Experts of a small language model: a softmax router, 376M tokens.
Below are experts of layer 2 (counted from 0) of a mixture-of-experts language model. Rows are named router (the router's row for the expert), up (a neuron's input weights, with its number) and show model dimensions 0-191. Each number is 128 + 32 x the weight over its row's rms, rounded and kept within 0 to 255. Numbers have three digits each.
After each expert's rows: "gets" lists some tokens that make up at least twice as much of what it gets as of all text. This comes from a sample of Wikipedia text that the model never trained on. Tokens count by the router's weight.

# expert 61
router:140064151193089159163124141111110166103092082167123107135134134120106110106181088084103184134123095075169142137106109120152060093137121107124096161150061073136125078118168115107098125150142144090106104155146130101139050053107117110165119133078178117112107093074121063067134127127081172096141138109129140120097074149083116118142178101054136134162068102165098093141101118170122105086128155110199120114078091134177089161114078109096128148085145121098114102102112136104162124132073110102120098122164090093139104115105187141148137133189147168053088149072125149124174097132118120144
up0:116076137176114165159175108148119143080119098144107179120135131125122155145157100095112186126151073079170106118105096085149055082154127123082103153119068103135126088115200097138118122113124137106159107107166104112117083062086104081157170096099162100119129104069116090085108138155089165098114152102144137142122128145100108158155135155094149158131084110176101066141125127161125122096130144089188127180078098155180100158102081097123094162085103173153081106108164107114129119163081075162118155139179076105149113146122142131146112136183181189061071141055148142135184105115092103168
up1:134047110186123112152140126116077122102067095183128128131112138122087150133150111083110185149148109091162111109113121104166032086132123112124120140128056093161124100117151108098133168137129099099150101144154124087150057065096135072132117094106137116114143080055187079065149126125103164101099151136141150136126091149052134164141130086079140103147075097172105096114125136158109120130132156132234102172138092142165098193113092088110134151108107147121139127133147162123147163124040138136114103132180103125133122130121157137141132117160155143041076117047137158150167122115125126126
up2:132058094180113114118132144122085134107061109174080162134109152131088151173146102118115171110159119112166101110102110144136038096134101113116104138094039111160163065083155112115096130144129145089171126156164143111112042065139107133136137115125167090079115082086131074058131117143098181103127147126159154128147096120096129158148127112097134142133101100149117097111121154189127112098143162134211102139118075179184082183116101120145102155107115168143148123141140164101108131115070098149129129139155086151123124140081143111153143126194155135033081157048146147109165150131133118182
gets: " the", " W", "–", "\n", " d", " p"

# expert 44
router:148059144201087168152129140111111172115089083171124116139132138118097117101169092088114183137117094073167157126117112134147047098128119131113106159133044076132128067117163128105108123158133133085081108162142127100138048064104126103169114129084180124119109090072116055062141121138088161099146140110131138123098088157090104122129183093045137124159066107161096098133106110176119098107132151113212107131096096131186099164126070112099132150078158132105107116106111138108165111130088108104131106132157108088136104114105186139150127124189141151055092147079130143125164103136125105136
up1:098087142176143119160116157121134142062123047208101159149125151134082135153176126067130171134178147122207120170106143143119087114142148126097119133128098105145140109134152122147112146200140071144083106135139080113160081049122135159140111085095150111170138088093185108110090111121100166124154148158111195120150093108056113060119167168102159105150056161158135116080074124160121107105122128103183139134146079103180164166119136101075132152089148109123078116118138102116140137135092109105127115103186114123108087152130150117122171106186205124082088173105117169144123112150095149185
up2:128098144162100108123069158103123135103085109126131149122114096162145112132139116144166118140122122070183111112138109105125070086168156103126097167127088076122106125143185081130112136155106117115190137130176135058154080065133109083109113118099145107093137162095093059094111107169103168101106160089144139152155102141098186134172195107075130101156084121176127119168121139153113150098068126142188145163152124137178122138139088102136109102038147112120126140136104204085165190147071109194160166118124085107150097141094132098151109161155147146096111113107181181099177054151113095187
up3:118080124199089100158094120113103132081109068166113156106115105133053087117137076111144171148159126074170130107130132081156066116129113142103110131133070078094111029149178122166130122154130127109126111137146103068116074061113134112115144112096090137134094130112125108087151108172100143083158112130107181097123100127035110117155153119062174120121067134176141105133110103144111102105085175126192103135120121128169136155122114091127151157113147153147094091141154163088168156138085093163154088135158088137156082108090126165157146169195149159071067100073129152094184139124122110151
gets: " ", " N", " has", " been", " re", " in"

# expert 18
router:153062152186087155166140137108100173102094080171125116138141136122105108114175084083110181128123096075167146139107114122152067095130125109134092163149061079137126079115171109097093127150145144088098103165147126106150052053100122103160120131072176122119109097076124065066126125126081168096140134107132135120098066153080110122142182106057132139159076104174096098134105123172119111091122159108197113124082097125167091159117077105100126151083147121100116096102115139104165126128076105092128098122161096096137100110118183140144137125190150176054087145068131150123177098146113121146
up1:153063142193103107155132148110116162110112055160133117152157130121135110142159155090098177153128129086139144121113093161135074104143117131128101126143063041146125093162185104119127106126166118096111134128121113088188051043134086105164117125094126084134131096080143084103148145118089144106128146096090137121104089088071124148138178100032107114130094130107058128137141099154105124151120154111203120142125126168162103186112117096103128134074122099106133088109091121118169115106084139105183119137204096082140120112111131135155132143169128195062119121084142195151170061118125085125
up2:096056105144119113162102144115114139052129106140112053112231144149103147159164139108130128119108109104156104092127110100103094123088147129072104178170105105134099116139152136114105173095134123114122085137120123097111074091094132174142097113093156098181133136101080089088095127133128156086108127129096156151149138086076094143150154144053153097134087127138117128178106151143060069132141164130163113148053087139183084121201115106093117103105095145139179114122137153155147123125091155155180061190159104130123103133109126217173156156157167201113114131121098114110169108099075110169
up3:114029116182105131143127146108099136079099085137173152134130145154114165160160101086132172137153122096184105140114132129140035070128138101109088156129085078134110075135166123133109130170084129104142090118148133102149053049131139098110129118073129100120148074076125090090120110136101179095123124133133143098131083144080151125163125118064138172165076089146131099143103133158078097119110143103215105144098111148178103140083098095093101153106114112124148120088145153109164133160059140121112090133203085093131144134129116162156129157193169135069118165050115134103167070138123115127
gets: " P", " \"", " ", " May", " D", ".S"

# expert 14
router:101060122178119105151142139121105149104112063153098161149115123157146147168147112084113146110170118086157120136126130140147054079139118127124122154132100058115126092169154144123104123157121177062126078154172140117139063081106112109128135092076145070106120057060165076053117112131102143109124138125139141094161087149104137111155166115064172143123062124177106116153096132120128096117139195115183119096100068142159104161104027098083090175083120157117137113111134137138146142150070132145113143098133100093175103144134160121160128127192137118031085148097125127116153114142069110133
up1:075079144164100145104127116104110104116131096152124155068144166139104140122100119128087132147117109124173133080166099129193105139163156090080099161115070144103126100175160129120111089104064125107150123193168108131145080054113102142147125158098106110114133175080122092113108131172083118066090121079133150142143127074136201138164186083091082187142096127117076118148111160196176120141130164148190152137171120120173166151102093103065145211143147139121106137142130174120165121094116097159094114082144148109162143143151137133110153072218194132082104091100140145156155137129099162136
up2:097103106178099146115126081137113093170111103176160143112154145117096143123133135123112114140125129060213084071117087112137108108179131088150076153120070110176124094117136089119120087122112099138136145132144141085150074022111111136116193199129132109122144168085147102077114116179084161090113123087148163166150109096109198091131164086104075173146061073123088108168128135142114117119103191118207116144145102124165147151114085102109166182133150132126147118147117144119161176157096095162132085091152094109108148111150101100151142125186176152060086109073164128144162099145106135140
up3:147109128158120166110180198191127127123132082108120122208201176099136130133139106136154139113181118099131094135052123174126075121096145163120098131116118099134147121149127129101083074128115129116136100107105154140131108136088112112168073111121149092100146068117130124154108081164059151079128138157143151177157118183096148105106132105104107094165065112184116070105162153155140101096132108147152129099093081094125137159070065026125101140101108104103066130133173147131109117088119150156115126174156128103119139142171143138101188106139122079104099178091150102093158164048142181191
gets: "-", " ", " Mount", "ar", "-b", " Ann"

# expert 19
router:120076126177086135161117163132103142126085090158082148137144146117121146164167115082099160122147094066174109145103121106148074088118129112125120144149075047141102112137162131124129108187104160099148094154167135108136084073105111092132137133072141096121110080081133016078117113109091145092106118108113144103145062150078142162145160088067147163178071089163123104134128114136102080112142170118163103124113109133199110185098045087078106161103137125127131117121146157122127130169072109144125094113146048120144122126116169145156139152183169119062066152071103134119159110133112146161
up0:119113101143129127099105153160135124126091130099092135101121102110145140136119160093095122108142103087123131072154174103108121100125168136088131116107090087125086134133146152146151112150092128120104128152172155144119124135113141137120156168092154100133155125096079007107078132203111109108092082114104102067163145155075116179167137079098157120173106142172122118128186134095048062150140177125116098107121129095209097148106049083117073152129131112098146140115163144178163148160114205144155101100133071179152160171093149121119143155144149086123039169131106096126129154170170191168
up1:096089138126166170132134140123088180124148123096090158131108138147104121152118097113129151063088089096121120119106181114124108093086122140169075206132091088161132097132163110150098147075064146144132140157152140093169086103138191099136062085132170082115104106103142113097171147138131158074149109107123117148087157117140113133143152134100189140149082100116157120098148107144151125147190090154174115107013118122137093141181134125173191116099051115207095135119100153091100130155091119144068123092141149136109161140080158086112135176149139138094129126083157178128132117050112057159
up2:118093135162087120137126171165093110063130117171090081172143124180094129136135128121167126107153129114160103146096087097152113141093068110175101111079078081080139093112144138153140072136140057122170119134151167091154100094132084163125119065133174177103079145098133083119094087153150148166108118169141193104137160090079146099092142105086162156133073127230107136146125126155177123127114114135150145120121095171189102140045106171149112142076094157211111120097103191136143116137116128143146146097124106132092094048165143148142125138154126149111096157112161153190146097100087147167
gets: ".\n\n", "|", "\n", "\n\n", "==\n", " |\n\n"

# expert 1
router:137063143195090150160137133106110176103094083181118103136130139127112121107188082089107183123127096077173139130114106123149070092127121110137088155152059073131136076122175117107097136153130140088107104154144125100149056063096118102166112119075168121117111085070114055063129122114081176097136142104136140119103079140078111126140180097057127132148070092175099099151103125166123108098120155111202114115082093134172091164113083108093126140087137131112118105103116143102169119131070114102119113126161096093137113112107185146149139138191148165054080138064137151127175101129115117143
up0:143107146163114162119163194146123140094080124150113083136136130172069128112123139114153139083110093116213137103135137118104092129110120121117103179100094130162130076130144155120092076143130178079137128153131143081104097085092090136136099065094135120156098079132100107083126103085087128050112135120129201142150103105101085179163185159091165167150054136191128118143125140181117155129204158109160183120131118076148076192141134115106114136098141109178174107095077161115126175177087120138104105136200105101148139100131109100112101147181142210094097117102156113101165137095099109102
up1:123076124188142139129137126140132137089119109178105140094141106117091112136161135113123182136157113051166142142067138095126081127114105124119048148121074074149082103133199135115110124172118121111154106098186117075109058089068107126134115113105152109112121086082091131073130107128140149099098105097085169145122107111062091128136157130077135145202067120202135137149139157183128123133172195158203141180087103103176118170141105109116114176125128151157116140089088163122144113139048096148073108134149114117147109095095137147140102170172165152088071123099152140060148133127087136133
up2:135084144160071120151112143111073127090085087116092095158139166124085121165129099087116108155165139127191113153092132157170090119197144083169070131105100123130164068177141095164086114149077164137127106136107141148099087097117132115164097083131185129095162104100149087038185137132054148116143116088123166098150103167064110140115167139141116154213077115171114113118101102176162144109143155101157151161099044158178130166099145139093121138124127138161166126136164159111124141102072095126107151112159129094183100128074166118115123124176118122068124180095121149101179154114093112162
gets: " had", " It", "%", "3", "19", "U"

# expert 24
router:145061136190084154161139135108112161109096082172114107131132133120110120102171086087110182139120090081171148140103113122155061096132118111135100151144051073137131076119169110108096132150137140091094105168138122103147055051105121100166119130068171122116111095071121054066129128132083175096140141111129138123098083153083119128139182100061131133158078105164089091135100121170121104093122155107202122121085092125178094159112074109096126153078153116098113106102113134102163132126077107096125100126164085091141113120119191136147134130188144163047087142068129152126169095132117122150
up1:198110149166098132181131090126107117096075115130131122128124096078127123132185088085079158165150115102134124139123149141165108063089100086128093137198083076176088108107173107126166157126152130105125121170144144125141093105097074112176114142104122128167062133112128092081159156096086136117159166077143222135095096075119120161137212139086124215126117112174128087166132148149106141124174121166196152165134097120130131150170066123072145128101141162108083129068129113130147138127072153106136115083141138131179108106085148130085128128144112152089050109090110176136153137155142125082
up2:116095134195113112110140100117108108106112111137125116158118133106060151126170150083119136110124134100187115154137087108163060096119132119110119161132076084144103074085152148087107107159084118115155149113135144134124061049097124098108125132138133142120138068088126044072177082147100215115134157112125164139117084144066126148140157092091137149126031108177117111115117139176148125062193118074158088099096108163175126145092099094125141131103151113137100108105133145106158107166065079113145143157166074102147112132116134161151131131206144136041094162072102131125128121098137139180
up3:158036133210140148129131159125120113083071085158138128148174152109123124126146099154098167120135084076154113108153095159140059099162126122112114111133067113107149093194158122117125128118137141034093088137155132092135093065122098168171115116066140116098146138075117076066135119140098173108131121164105139099168109090105140134117129088065170109143071105147117104117109095150130114057137134154175075139138112132175099185112074117110127141093131111092131090091139176136156128133092124090139145125162073101171090133162174117139170144222123131058136156061096152114141101155125111134
gets: " ", " a", " October", " season", " American", " USA"

# expert 11
router:145065149189085159163134141111104170102095079171126104137141140112113106106176096085097183129119094078171136141113107116144060094126119108130094157155063073140130081117167116106097126155144143091092103161144122104142054063102124102162117128074177124125114093074113065071132126130084169098138133101126143122091078154083109125135169099057132130164069103170093099146107116167130107096123156099211108133078097129181087162119080105095130152086147122103106106098122139095163120133077104103126098126161098094136111106120193143147137131192146173049084146070131146125172099137128115147
up1:119051111207138123138137126127115134097092096175141129124133163132135143121166101079126175131114117080166132125117096131177048105116130106113105120134046054129140109127160159096122141147112143101130118136143159131136022035091125120167119105087176127129142090062153063056113120120096140095143134123127144126133102146067123102158143112037125135155044121143119092117133123181103105083148157120227123134120086149183101146134076124110117148113130144124117116083122142132176145139065105114108108123170109114119131143145121140151138105202163146049099133078119126113142113078150119111
up2:109069135165106119146194130109144110147098077125160114126150120115111166098160088104098185128125139094181129117124061104112051101149137148127117120114065052119154096116133111080121095191149097085153135117143108092124055035098137121146133107115155095145113070087122095040116099123090137089124143120090128090121104132074150121144153102064130164146085125133103108131095133202124119068170119137151105127124089156146148161153106118088104152101143131133084091152129143132194134151042080148102093116157074145140091129146162144153156142218153123077120141067151147119167103095123134152
up3:087098208152135133200138080083047164141141088135139150088094132131101179125130107110110149083184137124132132113075151097174116104135145130155109132143108125132159134149149081156119118103143150117136149123093073094142124102067082116155094098094145130106051073103137113096141168096106185069140139080163169156101097169125071195118139029116169171082100109131177080122149094118095136100123175064147097109087076134156142152172096099083046167115104072145097086128115108122137075128098135144159162133132122128109147082082089126114170151141131160108122130105151147087150126143102129123
gets: " K", " United", " G", " M", "1", " —;"

# expert 2
router:144063150193089155172130145109107165109092078168119114130132134123111109115181085083108180133130102078174142146107112117149055093130125116130092159143048078138133076119177111105098128159134143092095108153146120103140054054112136107162116132080180120117112098072122061062127118128082168092134124107127141122095065154081119124136163092056135137161069106165102100144105113171124107091129158120210118129089089130178087159114075109099124143085138120102118104103112138104161127131075108099126098121159090090138117113110180137151140129184143166046089147070121144122173094131122127146
up0:147058102199134118144087120116063133093093102148089164176142125107108146162141078101119142094151107092152133151175118125129065090127106036138082108088053147132160084147156116100090114165110154129083106132134118109120026075106108129187110105121160100130133123062135099082123112148098157070141169116135111087133097124067131112149125079092147145140058092172109136125107118154102109094140143143207108134117111131194139181102103095109089119085160155145130103115149117106138141145098146130139125144161095145159107124130148154089087131199138136066082149063102150128215123098128111112
up1:127070156170106160120092089108107127114093080163102140135156154106132148089153114092144147129104130076187138177100109131200082142141126107124111152115055121131165075126148121162172146150152121096117102170157109100178072043110108112175145119090143129106115125085139071075131122087111154102153130125099106134121108117128124124131209066094156110140057106155085123107080118132120109063122143130231095154146111112155100151125116111039117113069113127130129085096100154078154109137091092126142148116142089098146085100119161119108158118202157149059085131084140153120133072195134100125
up2:127098147178103100165080133125132112069091081167117118071127138085111126130166090111148126128169115110142125151073076148143077093177116095138090132156095080114172087129183157111117170078154098134123112125145116114095096106125111106165125073104163059128136087060132098150098119121129143096114142135184159072111109120063170124207107104063177154117131102165094136164098115164119091115136150142156147118081098166142097170085095133118125113116127174106138091087110209107144113122106118070164094173200103054158095128126139159176166140137098141102090170060081105116178126122086123111
gets: " |", " a", " c", "1", " before", " until"

# expert 49
router:138060144194084163154135140114104172106097085166127103130140122122113120097164086088102186125124098082165144144104108123140059094132136112121091159144063067142132079111168107115106124155133149098102101156133119110141042066096127108171124112076169126121104088070126059061130123124089170094140145107130138119101080161083118118133171100059117126163069103171091100155113122167116106089138150107209118124092084124175092162115083111099132145092155128101096107090104126098165126129073109100117095125161087093129119113111183129150132126195141169053092137054137157122175102138129122139
up0:139060125163071158143115147078113141095079055138139113097129160099121091070187111121104155134117132103120140140148130162173060117174083136164120134146072062111138114166154091122114150115119123078100088199148106147141056080106113104166134084056155110143097083076135089057169132097116118113143143096119103146106062123110112111148179118063130114101043114127104122148098115123104074075135155105194133134108108116141045129114101132088118116097148122102140089143106135093152110156082139089138123114133059122133124104098202131132131095160135161063113134097093147153109084129118090121
up1:136094125161111104167113143130103147128046082155069073165166130115141138177166101055099108102124123119196101138103125112141092147154089137161112142178097121073136081136160174128129045138128079093154091133131132095120095087106096129160171114113145124151135120074119060106072185075127117097065122136160108138130088159091113156089160117098122136152105129151099150141060112204146121131070171111160106133140176139136059133123120151115108131070134054116148089116103145116129136101099102123134114102143097058156094096122169181105119141178158142090042085104090170124135087122101133143
up2:135075150171093168166119119087100156111075058130145113103142132101144095062188116123103135147122129112123141156143121155183062103163101132152098129138062075116145074152161084152133167118142123104117124189147114128128059088118108106183147099063131118138075115089135114071159139092095132130129142098117126147092045105118107126133166113100121092104058134128102122150086109130132088086128165104185134138106112124148050128133064103085131101081143118105124087109093116082138085134088128102148107098144078115149123095088178107108122103178121201050081154090091136165121052151137095117
gets: "\"", "ia", " War", " was", " School", "18"

# expert 54
router:149069139191090158165132146113102165103102072177119107138134133117105107103172086081105180124125100076175149140112114116149057095136118113115105153155067070138128083111160118116095120158147141089097106162143130100144050046104116099166125129079179128116098090074126067067123123135081172089140138104128135118088078148091110122136174093066128123162079104169097102141112121165123107089121154100199116117081090128169092166104072111092133163084155124094112112098113133103157133144071109097131098121164096090134113120113189149144134123193149171049096148077140142106170100126116117153
up0:125056118197123157155120130096102160086131090128145126155123154139130121144163137069108173122153089074140116149112097121152057108116086079158091162120070063130128101154197119098112082142106146100126105148143126114136047028114116094140125098106182110135128097057132062107136126151103136096104121097130150121162092175096105116185140103070088097157077112170111119101079141154112104085142126126211148136134100169184112136136086114094095126069137158138187096117156163109156158123062091136099143122170130105150127126122120144137120100161185118064071146078149139129148119096148088127
up1:156030148205123136163147118093099133096119056128165102200152147095112098130154118092115181163180070110159110100134132152112085119138105063137059133154105105123163121076130111127096079134136116091069122149124124136125088069114084111194099115127185127165129071095130106086121157109103126131126131088126151125163127155104091130157168107109122115138100093172113130111119156115120119126152115130177157160095100112185123159138111137082102124101162088140181105072174152123200153142030135152132154178189110107112107101139120194157140107142209166075105115096154170135158122105133111137
up2:130030139204123141162129114113118165110108073158137120130115148110112130133182104082085189125165125097161112129119097120147053124178099108150111177138055075121137064140171105136097136144138119106129084136149115135140069067117106112180155115110164086114122089069123081044113122130068172087117156085105157137114098110090097167142191098087128129165066126173127123141100123174128130090143147106215115124133112137178097150139099109102089130090137110141154075133124140107156121140046126097130146121169112115156121126094128158098150081166156162057089170079128150147171126144128104132
gets: " |", " in", " •", " However", " since", " –"

# expert 8
router:161064144192086156159143145101110167106078086148133114160117127097111103137184100101101159147133111085164150113122110117154064094149142120139103135131051082135150071114165119096119124163153165089105099136164131097124052060110129086165117113082174122100119106080115063072122114122096158102125157108123157116132067136094111149130174102045131118152076092177098105131109104174133104099139160132216126111068088133167089163093091108108124144105146102094129119086107144112170131123082096115108122133161097082116130090105180153151123111186145178068082132067135158112178094121131104173
up0:139087120159122056124147110182030085122074126133088138125111157113094088150175115141066141139146077124205120060164128109144067118158126119166113117123118112154159145127146092118119129090133105144147129097161120037170123094072108102139097125107120096130126122095202121095204110118128161143116128181091126126150109140069118128126109107124156105140118088185142144118110081176131113130154097159152095099158097135186098211145098134066146100125121152107133129092119175180136112096126130134119175161178102139107105122144213183136129130171121101090098150052127147139186085121155155171
up1:138064111163104081117133146150101127115122070182176122169145132180075125165150142126157152142190109050179138111104145128156075121110171104127145154114089120150098097101119155134114116113098129102149148114175098075099074088086108065133125110095187095134128117089132077119082135104098134096101138146144173133134119136058127172196153114076090143143090106171105092172120145124113146077120141131171085137079130185123119174086089099117056173084103144111135128076124168068127138162086132134140103111146070121156137094095142097157131141173147171093058135103106170178192161097092102109
up2:137064177158070156160161170138146103112102078136133109126148116106107121142147175117092111126134122107174119122144119080132061115180146117125122097094110079128101070119127100106105179160100158148138115105075108149153075086127142137180129140130151073103051098090110075092120179129139161131125108134172102121124089114065123086153167099063163135161105133145138135194123092109123100102125146063174096109164085097207078146175106151110081097082092094109116097106087085077102121161082064092184111127160095110129114120143127045106107134197139153098126120113119107105165096154077114139
gets: " life", "19", " City", " over", "4", " career"

# expert 29
router:150062144181091156171135142099111173103094073176121113137131137114105113106181087082102179130122099083173143144100109116149061092125125109133095154148055079139130084117166111110096123155144138090097102163146130102150058060102123110164117127073172120118112100076120060066132131130084169092141135105133144118092074151083114128143176099060136129160072104170094097144101118165132101091134156106198116129078096122180094167119077111093132153077147122101117105096116131104162123127074109092121103122163088096137108108123187141139139128187145168050084137063127151117173095132115116145
up1:119107139166141160129100141149094104110108098139150162151130121127104158145122140029085137122121123092132135173119153144185080081130105068121095164116099116194132103109157160108116094175144072162181112151192149098153106089129102130160163093111152100147118112049097116075129133110102168160152131120150173115170148078115075117164140104119118179179078087196097128152167169189159108079127165086137083161088126060141093132144084118124120129050122156127107150128124145143153181183088143113100114104163120088110106079115140135098083097158169146125062123115138141161183124048104124159
up2:122100106159120151177129110207126093064098107166122176110104122082101192145140131121110097167122118135163108145150119119131104111133131073100149184090120087141125123191134101096084083137147115078165108123121140104128131089083121130175087095102176088091155047096116127122156123129067116094105152084190164095117137068079141128194145081101104203140107104109124106190116103159089145096199131130149055109079147117148150132115094115160093143096096178123169127136207164131102099202127100122138085141175116140143137117098119120112129106151183174103071126102068117113124163113093137119
up3:064103085149112151141060102123074122087076102174112169117118082134080154160175129096128151145119079109184140145071124127142089113120104125085081112140113085131130084167138122088096128124083116103172107117151150084126095103076151160147119109122165149140130109090165099077124102154081167093164063145138192143090086112064136160111122114105099199156105099162120159147103152145139159091159173110177080112117100134182084158086153073157134106095125159154104130136143187127124178153084057133108095106197116139164119138130154169155151136169145106052057149086153156087156121137100120149
gets: " ", " The", " of", " –;", " $", " is"

# expert 21
router:132068154195097160164133161101107153103093078177110114144116142111100116113170102086099188119133080078175154154097119113148061091133114113122086163140068077140113073121175120117089113147127142087119097158137144094141055048097122101167124121076172124113101093075116068067133119137082173093134138106118157106099075145088119139138170106061126149178077100164110083133107112165111103103128163122194131128089093151171091162119084105095119142090138143116114107111130134103163151133065095098121100136165096086135120106113179156149139124179147157056081150069139158119170100136104130155
up1:121083061161140123139113109139086111136098061161130183129105133156070153158111114116149164089169137127118121173099131115136085076130147086114113124118103106135163113103204142169115132130110160126134142121145136164115099098082157132145146060130223100124103110096114094117174059132102182143100112094188149150115117074095121182134128123138082125151074061131099082146163176119103132128124183102143102105119121134163135147063118091090107119123174153132126123102067112085153072135104103190174052113145105070134137095153164140114122122165150143100050172102082112135162121119048090175
up2:161118116175160109120141118111068137089097117170114160116139094086134147173131118101091199093124131145219112139138087082101096070142118083139096181078105128159130139156115096124043134137129109094137112079151157115074117100081157126186173115106146114109125137078169095098133106156105188087129136122099148182124097172076132126198136085135176119127103076146095089087089103187137099091125162146156103137085079082192151189167163088115132148147123145173080088127115156107147121146095103140069111137171131128172146060117160082122122121173138155112103125098138185154128081101139129160
up3:111072142174110134137138140100140154129050083167154091124160128134113115136193153065101125117136134100178136142108170107131057129174098123147130182125099101115131039141141110108160093098113096140091084149131101123152054036097105122163166112114169124150121120117135063085106124119115152117143173118104108193100098122110126119146173099079164096133098152118092129164095120164122125068112158037198109118119151157140103102142063110101143198082108111099125091125110128118157118128111095135101088129160078096165112102079108101146115116191197152057073127095144160128143100131133113104
gets: "10", "12", "11", " In", "8", "In"

# expert 20
router:134053134185087137156120121119112136118122109151123116144146141116082126140156086114131158126109110071180139117112145151159052089149142088127102149130053090159141087100155113112101135160157178119099119110128113138125039027095130121147107118102171144127114076071152047042128113127074141086113137112131161126141111112098129130137141104061104155159055099162125106117134134147121110108132134100203139105081099133171125171102076129100147146120150122100141128097123116127186163103075093104117135145167115119141138144112163134150122143216160143011077131066137126117184123130133119149
up0:141099161211106117112142184141100070078172094119114146162083166164054155150131111132124159150131125136162078142114090116114108152068151084144114137111123114157102129137127154104135117111125152128167146108088138069118073068064147137114093078119158123148140111103164098148100124132167165060095152155168190129163139125128154081125112168073159166194100117181164023120154152128114144155095095113180110096162121138127127220138066092115132194168144126167137161084174083146144123097132119127092151148154127135134123171158110155094149125178176142088115159110097101095162163130108123082
up1:135104138128120107071127155118165162114098101167107078104131071158105147152157136156121126106117155105219090128087122090145142136102150089100160126165136178063071113100099126123173087133171112091183125125062129121091113117138083106110193122122095134155141129124094134121139122089122128140113168115118130119164095144124146173166165073120117137196128148163080090145124140105093092127102070123137148176143135129141116182109160098122073148081123057090184119164130207106206216090108139182171113139142126148143053121101100132177170144149129108128146091108169172174097110166159114067
up2:123050118185132090150108132155115145106116157165166151129129155114120139139163073074155128114114146092165118111101128107097052108099135117118086152130044100144116098128183149103043106138109147140106124157138152101163036051131140123142123166113126133117130087080176102077117173150083137112127145143081128123131131101115136100137102100094125167160044119161146122089082151161121133139150118152189110099119116093177099123130106126133141144104166151135145146095132093133209123129080105147124140130201153147140160133133122141138166144230194148021068083102118107141138122081128155125
gets: "age", "ers", "ity", "ations", "ans", "ions"

# expert 3
router:156063144191082160156130140112106170105090085174112112140133137112111110114173088086101180125121098080175134132120117122149061093131119116132098153149063070137129072124166117107104124154145142091088101164143117106151055047102122101166121133080170112118105095070121062068125125123076164095145136102138135117096082151087115126139180101053137130157071107164096096144108129161131109087123160117203121121087099134172090163109075105101127155089148112097107106100117129099165126135077107104125102117164088089139106116115197139151128122194148170053093150072129148114171093133116118159
up2:113061102166092133106116110097101129080082059223122156108121123107141098096146168128080150138153115105137115131133126107209080116131114097119119093140073143134140082151131112114151127117123115154121097147146101096115032033155124126148132134105166125114124098082125055077147117146119130073110178081107160129137086137067144107147197094081147132145032135130127104161093119156120152063087159122162171136147110140168096161125091089081144147058121158118124132109148144083173154157095129091145092131165075130128128122129158134116152122165128127041142120081098149167177130165128106108
up3:151043105169147203106105176142146129134101125173102129111154155136164127182132085101063188129137134107161158130159171109173121091112185080089102143155097110159161077177173097149107141153117137151160048155133128134149096071089117116116116100125131078126099153056144127085140142169105123069133142127144075106145104120127154152119165125078134130140079125130164167155120110092155136123157211159162138151095091157150068179168139112095148142090142146175159079155148182079105038103116115154140105125172091139113111131087132090123152110172187165079100139088088154117138131116109113093
up4:164043132186084181123170100073135120081111047170120078072185092153157088140148118110091155125158161147180166174128165159122140150136088122088149080165121116127114112119125106138182134126167115139103142099101143157140075079151090105150152159111132125141128127092146108097096172054116110117150194149111127130164129079129137178154130089062044107129108153125085150188109109112177168075079186138141100147137132132165105117160139119151161144111140144085149105117110103080148166111150117088183094096144090146129056136155113097071168142159109157109122094142134139172154075130128080109
gets: "|", " as", " U", " He", " I", " New"

# expert 47
router:144065138189084156154128136109109160108088089177117105142132134108111108104176085084094180130125090073167140142108114127150061091138110106125099151149059068140127082123172111105101120154140147088097105158140122097144058048103117098172119129079179130112107092075114058068126131131080168103144136102129134121093085150079110124134172101055142123161070104167093095148109126166133110092121156115209110125088094143172089166114074105096131156082150108101115105106121129105159127125080109104122097126161089096137112113117193144142137129191143172047091145074133139112170099126119116148
up1:089080106157103139158139094146116114127100132158140126136149155108141129123116100109086151125116125069159124131101117108129073117151135106076112125151070075156112064113158119147081135141160112134099158115143074076151034073058095159155151137128147085144096118073117084038128141154091138143149162173131166117103105128110162171137141086112157200124064132160086102119129131228123098109199162126195117154116121132150104200149098127114132187080128110086158125115146100132145136149122128132154104078164117115132103161103162089101144126169192131008138153100135123133147122156107149110
up2:120064144167117139135089138110113103110106064190144098133113152137167144094131146124107157123120088041149124131131126128187082113138115115141108105157076051136129094151145113147122122103115092145100144123121128143175053078112100104185122107119194110119041088102105082069132138110114118126129170162177153100082103191090118122107171082118111135125103080121091102111161116194109114109214191151190097118142082126192111138151067094080123148060173104145098124101146139161130087157082118153172136115167083090116136113149116107124150111167152148079105119093138187146136136117144082140
up3:097085145161143104140114135089083126075132080142120139139143175141123159126157091123111172126110072094163145104134143052173075130163105092075070130146067128120116112162139127104116132152087162095094095117176124076157084070098141077173124132112152094108126098085134095074166116122109113099159157141120156063100103134022145137089155112089108150129039133193115087128128130198116109108166162107193108141133057133157091124122105111089134155104148121156122096188107152111115117145037168149157092095169107094117119134100133112122153120167140166073075149082140121156158105131122120115
gets: "5", "1", "6", "7", "2", "3"